From a checkpoint of a small mixture-of-experts model trained on Wikipedia: a sigmoid router, 513M tokens.
Below are experts of layer 8 (counted from 0) of a mixture-of-experts language model. Rows are named router (the router's row for the expert) and show model dimensions 0-159. Each number is 500 + 25 x the weight over its row's rms, rounded and kept within 0 to 999. Numbers have three digits each.
After each expert's rows: "mostly gets" lists some tokens that are sent to it at least half of the time. This comes from a sample of Wikipedia text that the model never trained on.

# expert 13
router:503493467485496524579522531497481480489536519506511495532476470524492521445506471453455509492515477445498502511547525504506483538487475536468516507505487503538498479466499476503519483500458493499537519494513503536512517506504477547513522516522509513492518487482533504482520543526511503471514479493512481548546548479490484551496526537525507488483517484514506500500469505497479544477523478537526467515499478508500491510522488555447522503513549494503505471440521496488558506518496524
mostly gets: "On", " \"S", "In", "==C", " \"A", "==S"

# expert 12
router:504498536497459510524491492524505486501524496483511500499467491535513471467498511490477505464533502506493503486528481461528506511521479511495475494466520543528515534483511482529506476477455528508529499509467491511515493435496467497484533506480438507504514502494478498504541530491498533489476469492513486539488496485486474533524513546508476495497496499521550496526481500453494495472461551470463491492539463541506488522522420514508499420470489548483512473525440510522495505471493500
mostly gets: "\\", " −", " \\", "°N", " per", " +"

# expert 14
router:481494439450458533521463511554472513451473484499497487482529499508505495519515494500517492484493541508467502482467508484486487539439547494489494501514467486578497488519492480564489485476516484528548486513532488496483467511520499486487510471529463498484520489497452468506530504478486446525488523510514556521539515481502509494496483502483508474514475490515506491511482551515482503475556464480498505492521469486511475500495521452507515444493480497489499503503476488463498481457471504
mostly gets: " of", " New", " for", " between", " about", " around"

# expert 22
router:488512532524522484450486499492492488497508501494508498475487495490516520478535492497483494529498499489514505516516514476504499519430524507506504435491482493526457499480535512538500505457516558481525511505470526508507464522440460542512476504500504441485555490470505443486553486538492509505520502510523547534517524495481507557542505532512484468500528510486494549457544520471482510499504458476492497513494474540503469532534510497530494523518522531474505505470492486533482483471499481
mostly gets: " v", " sp", " f", " p", " ext", " att"

# expert 15
router:522489454511509479488506512473457427517472500515486467509494482507499456475491431508507499520502519519519487504513547486484533539473510558507438473507497472541512482481512515553522514495527453468518509514514477492532498498491462505522467485509488465506487495492509514520481546480517441473479490529515510493536505517485502543456477479480487520481473492505463516492511511518510495484495536504496527497513481527461526512525490522503494466515546443482510533454520484483501475479455477
mostly gets: " San", " France", " Louis", " Mont", "co", " Robert"

# expert 10
router:495477515488516546504543525486470471479506518504501474524502522508493488522496469448491491506499517495503518451492479503515520491477521494484489486485484461483529465506528484501478483455470515506534506467504486503485486477483495495516510504497466458520501510525499475514461545512485524521517540518519480518476534471454497490493460500480488531499478524511436509484476467499514485510497476499499532515500457492414480495474474470454488520547498515450473504434524564515536506451473468
mostly gets: "ski", " Jr.", " McC", " von", " Athletic", " Bro"

# expert 16
router:492411543509488513509483556484501506471462484483451513506495520540490508501504478475497560484507453494511511493522473515520513525519500517470503518508504486503439489526540494513496487471474517496526523502508491514502489498518513515508520498528506509504477525498461486474594534517504492470511491484530462472520515494551493498481491532494502498517506478540512513481541514468509513454492492517498507502504449503493506482526503549422499444506529468531515515497507499512522506464511467
mostly gets: "==", "===", "|", "==See", "==C", " also=="

# expert 7
router:509511436476488555565518522483489478489503520493503500509491459503500485532485481476498520470501495493481509496517545463502533537486491488499499505471455483494505464468533481517524469467520471502522504500504515516471506507491450515499554509526458466469544484502495495505496506511506483532483500493479524538477476503538485531526506530535512529489491562514498456488485519490502503520487528520540533516480525521507472488520486474415479457529507528484512509434475501520509495515498547
mostly gets: " by", " by:", " without", " Species:", " with", " but"

# expert 3
router:487517466474478546541554486536469502493478526451492492493498498514503510510479516483517523511484455485487495484515537500496525513447513560508506519502470473500417478515490530510477479505486509512490534513518474489512492495523481510503515509523471520496539509475490544486523573534491471518471513504501496490499527506485479514512486493521460524486517530501490519477501526465502543504488504499505538492470469531502464508532485448515499445525552524499504537476498505527577491504471471
mostly gets: " the", " his", " The", " its", " a", " an"

# expert 18
router:499496506555493474537524518501454482477478552423460478446498490505502487481506513473516494506510490501496514516417487502486489550508496499510511474510521529483471484526521488496487492491522503460543524479518475511494518521517479535529468482536483486490508474505497495495540505487435496494468485502480545521489515468494482513502479477520486575478478483495485469509565500505481517504488512503459525491477520495502533511468481503508519502544481503519511509447537526519545484473484526
mostly gets: " USA", " 2007", " 2020", " 2005", " 202", " 2022"

# expert 20
router:503496471472514487486460493544484490505537497513497491512504497512490469451498486454467481499502495509490488479499484466499482488406499513477494472492490537533504475440504519514479489503503489481501493502500476482492483403455518497539502486505484472486458504484452496499484513480478470500508525504546492516462525485493547529482496518527514494512512503509454515465495507534502496519480532504528542491538504433494483564558486485507476532483483484494521486506503505499497465507476465
mostly gets: " Hel", " Hol", " Les", "ais", "erald", " Bas"

# expert 11
router:463507493466448543538476495521513502432471511480495486442516434508493493514538469488484550536525518492509516494510501504500498489465457493478512505511526511481505481488500583514485496476521465471535505473516513499463498465548503538493465480482502510521500498523497549499518489476508469458510483550531488475486454504493491503496488500496489487509463494551528481513522538501506513465492529509489531504483509500496548479530496541471499467521520451502497540480517515535514491509508506
mostly gets: "ics", "ations", " information", "ation", "ments", "ically"

# expert 6
router:499500527474482509504465512519499514517491490491491478479460481524519516513515501527492497484503471495496511497503469470496511535505457571527494472488510480485450496489525545524479501506537493488476514522517506501484523473522494488524480486515497465495488445471522485504501511503517490494506492529485491471574510490524556508479478512520492448515504575535512497483456521471501508510491487479418519498506453533491509544569506540476579498502489504494485483489491475463505521516499497
mostly gets: " city", " town", " population", " Born:", "″N", " also=="

# expert 2
router:467507496506449530502475505520514479493504513403482460466492430502491462502534516472507526512501447503513503496504533483516512498503488521428523496496521519502530500490504487486502510463499504473527512489506500519493467457515454478508527496468458501516464460545505481498493540486499500465519471503497536531489472492488475490516493546473508495496496514530536512506493546532500491475498495497547489513529477473495457483478528456480500488480486453475521556483450508519517493506519493
mostly gets: " where", " had", " took", " received", " used", " However,"

# expert 17
router:482512471500515496506497495522465522494475526510469510490474524517497514502498499465477494503509455510484508478496502495557477468519477482442493519486525565491466501521488529479486495498476536498491515433485487515479505443538492505505491501553508518491488464467516537464557501499528477529506506487502552475469480483487590525458506495522507468496490514491484529503494513487503506462510506491530522493466505479487497504463461505495558515436472531486505479515496509470534509509523461
mostly gets: " Labour", " Candidate", "rolet", " Green", " guitar", " loan"

# expert 9
router:473499501445483485501475496484496479484502463495468517533485477469474485496524514510463506441504461521556519474505511485501530506505513493507473466442543530509497500508479488504494471512515486499516507488521474534517543509483496441527472497505489493489538457510522488503563515505485487487496469528488500545521474518560505517531506552482472473480504496496564530473553515448493480496526467511527480512509507485495483490493454555507526489538503504507478519549473487497520494523480488
mostly gets: "por", "clus", " cont", "ect", "pect", " neg"

# expert 4
router:513484501501462560558487518486479499505494492487499506478479490496480521452477481520427528486492488458485511502468531446503515520508461520476446495505504472513484522483500557521503486452498489511475500507509512522510515495516510542500497509526497447474499477520467481492543518530502498454467507524472494557535478501501481510529470490497513511518512500537432523460483499484476484470493498506523532502516522511515473557526506530459500452496494536502510544525463503495514506484504467
mostly gets: "|", " Born:", "=", " Coordinates:", " Died:", " Country:"

# expert 0
router:513504473482479485492501514531488522493497505496471490469459501509464526521519485496516482502520467500481506441513513496492494451485499497497512527478534527532456506514522506497487462495457488478537479515484491506518506502470482486588479489473482473506510496527503511456579523478500509505510517475493496526505470486513470576496457504488514561486499524471507492497542541528475516526471484508510505559518531488502467474546477533511526507499457531517491528544493496490495492535522535
mostly gets: " There", " Big", " Out", " Four", " Won", " Over"

# expert 1
router:473488530480468476464480490505488503479518546510473501439500481490477498514536478484475560539506504483484498464505474505502483499490487522530485527515502476516499494525485505514515498495551526502491474495472512540492474426520503525524483499475492500523548480502487485506493489464505418479488540495509467456480478470542521480521510469506485488479497511455508517494524508478484512493533548515501503504546484478487489460494446521507492500494508505500475504519437485468536453452500452
mostly gets: "por", "hemat", "ician", "antic", "cher", "rat"

# expert 8
router:515513489505480546495467487526512511457482493537461508478520444485474490434508534479485469485494478483475531493474494451556523489502463480532466538480485484507446499512494502499523469480504487494533500499523517501498494502495456516485528487497495420520483482516460462491527527504485509474479513522487505512495513508511502504514524490548497513500506524515463502502543519489450504495463523491531525504515509523497461583493509472433518460503491508506513477463509506485525485491511534
mostly gets: ").", "es.", "\".", "ed.", "y.", "er."

# expert 19
router:497479510513495482551552497514499517496524537451496463461503455507461501485519490509501497474516506471539520500454487430502497499454453528508511453525493524508497453506516480528517491496511464490499487499498529498477528484496474543515496500457524487465499502504506464499548492551497510510494514554510490518564537449493509520521492489517508525483506568506483497524520499483457502473480501488464518498490516494491545493494519515519510513550485472474507543496480514550526500479485531
mostly gets: "000", " 199", "–19", " 191", "9", "50"

# expert 21
router:481544464486530519464517493483509507433493464464466500493494520496471490490519467506396511520511523491537512479495502518522482559556518509476487505488515483522505506485506482501478500458488507504483570460500519508479476505492466486500498518489511505507492503533503505492487501487456464486485509507512479478495512508464554519493501506498496507454489532479459518507508480462483492507482478545538524525482486506448486498501520479501525494512566467456465500483512532465541495520515505
mostly gets: "ya", " Ak", " Nag", "aka", " Hong", " Kaz"

# expert 5
router:510535471479526500512508525511501427527524530515483502447456460563473516552491552516517470523506509494503495502503516501505480464504502503523502515485492502510414469488510582494470531475493529502494493515493478504507477515484480529480499483520482509466493480487483492499506488544487484502464530484478487500542495468489549493515511506494498486459518565515543495443485541481479516523522474498510519480512488513516506513510479514524495496529523489456497530517491519524495486453526500
mostly gets: " same", " another", " first", " father", " original", " latter"

# expert 23
router:507494534463513513543494524495488470477518485512499512499472505501500444504501511492496550515510471492511507488437484542487521460498537502505496504507508488493438451507511517522510482492533536501491537448479498511513497512508481551479500444507516493501521494437450547516530562487505513494499570500546473476500504515513502507426472476495488483509485539488488481509535490510495526512512519494500521533478497513483550495502484524521538485556501495508492486505501499524550478506488525
mostly gets: " football", " medal", " artist", " music", " footballer", " band"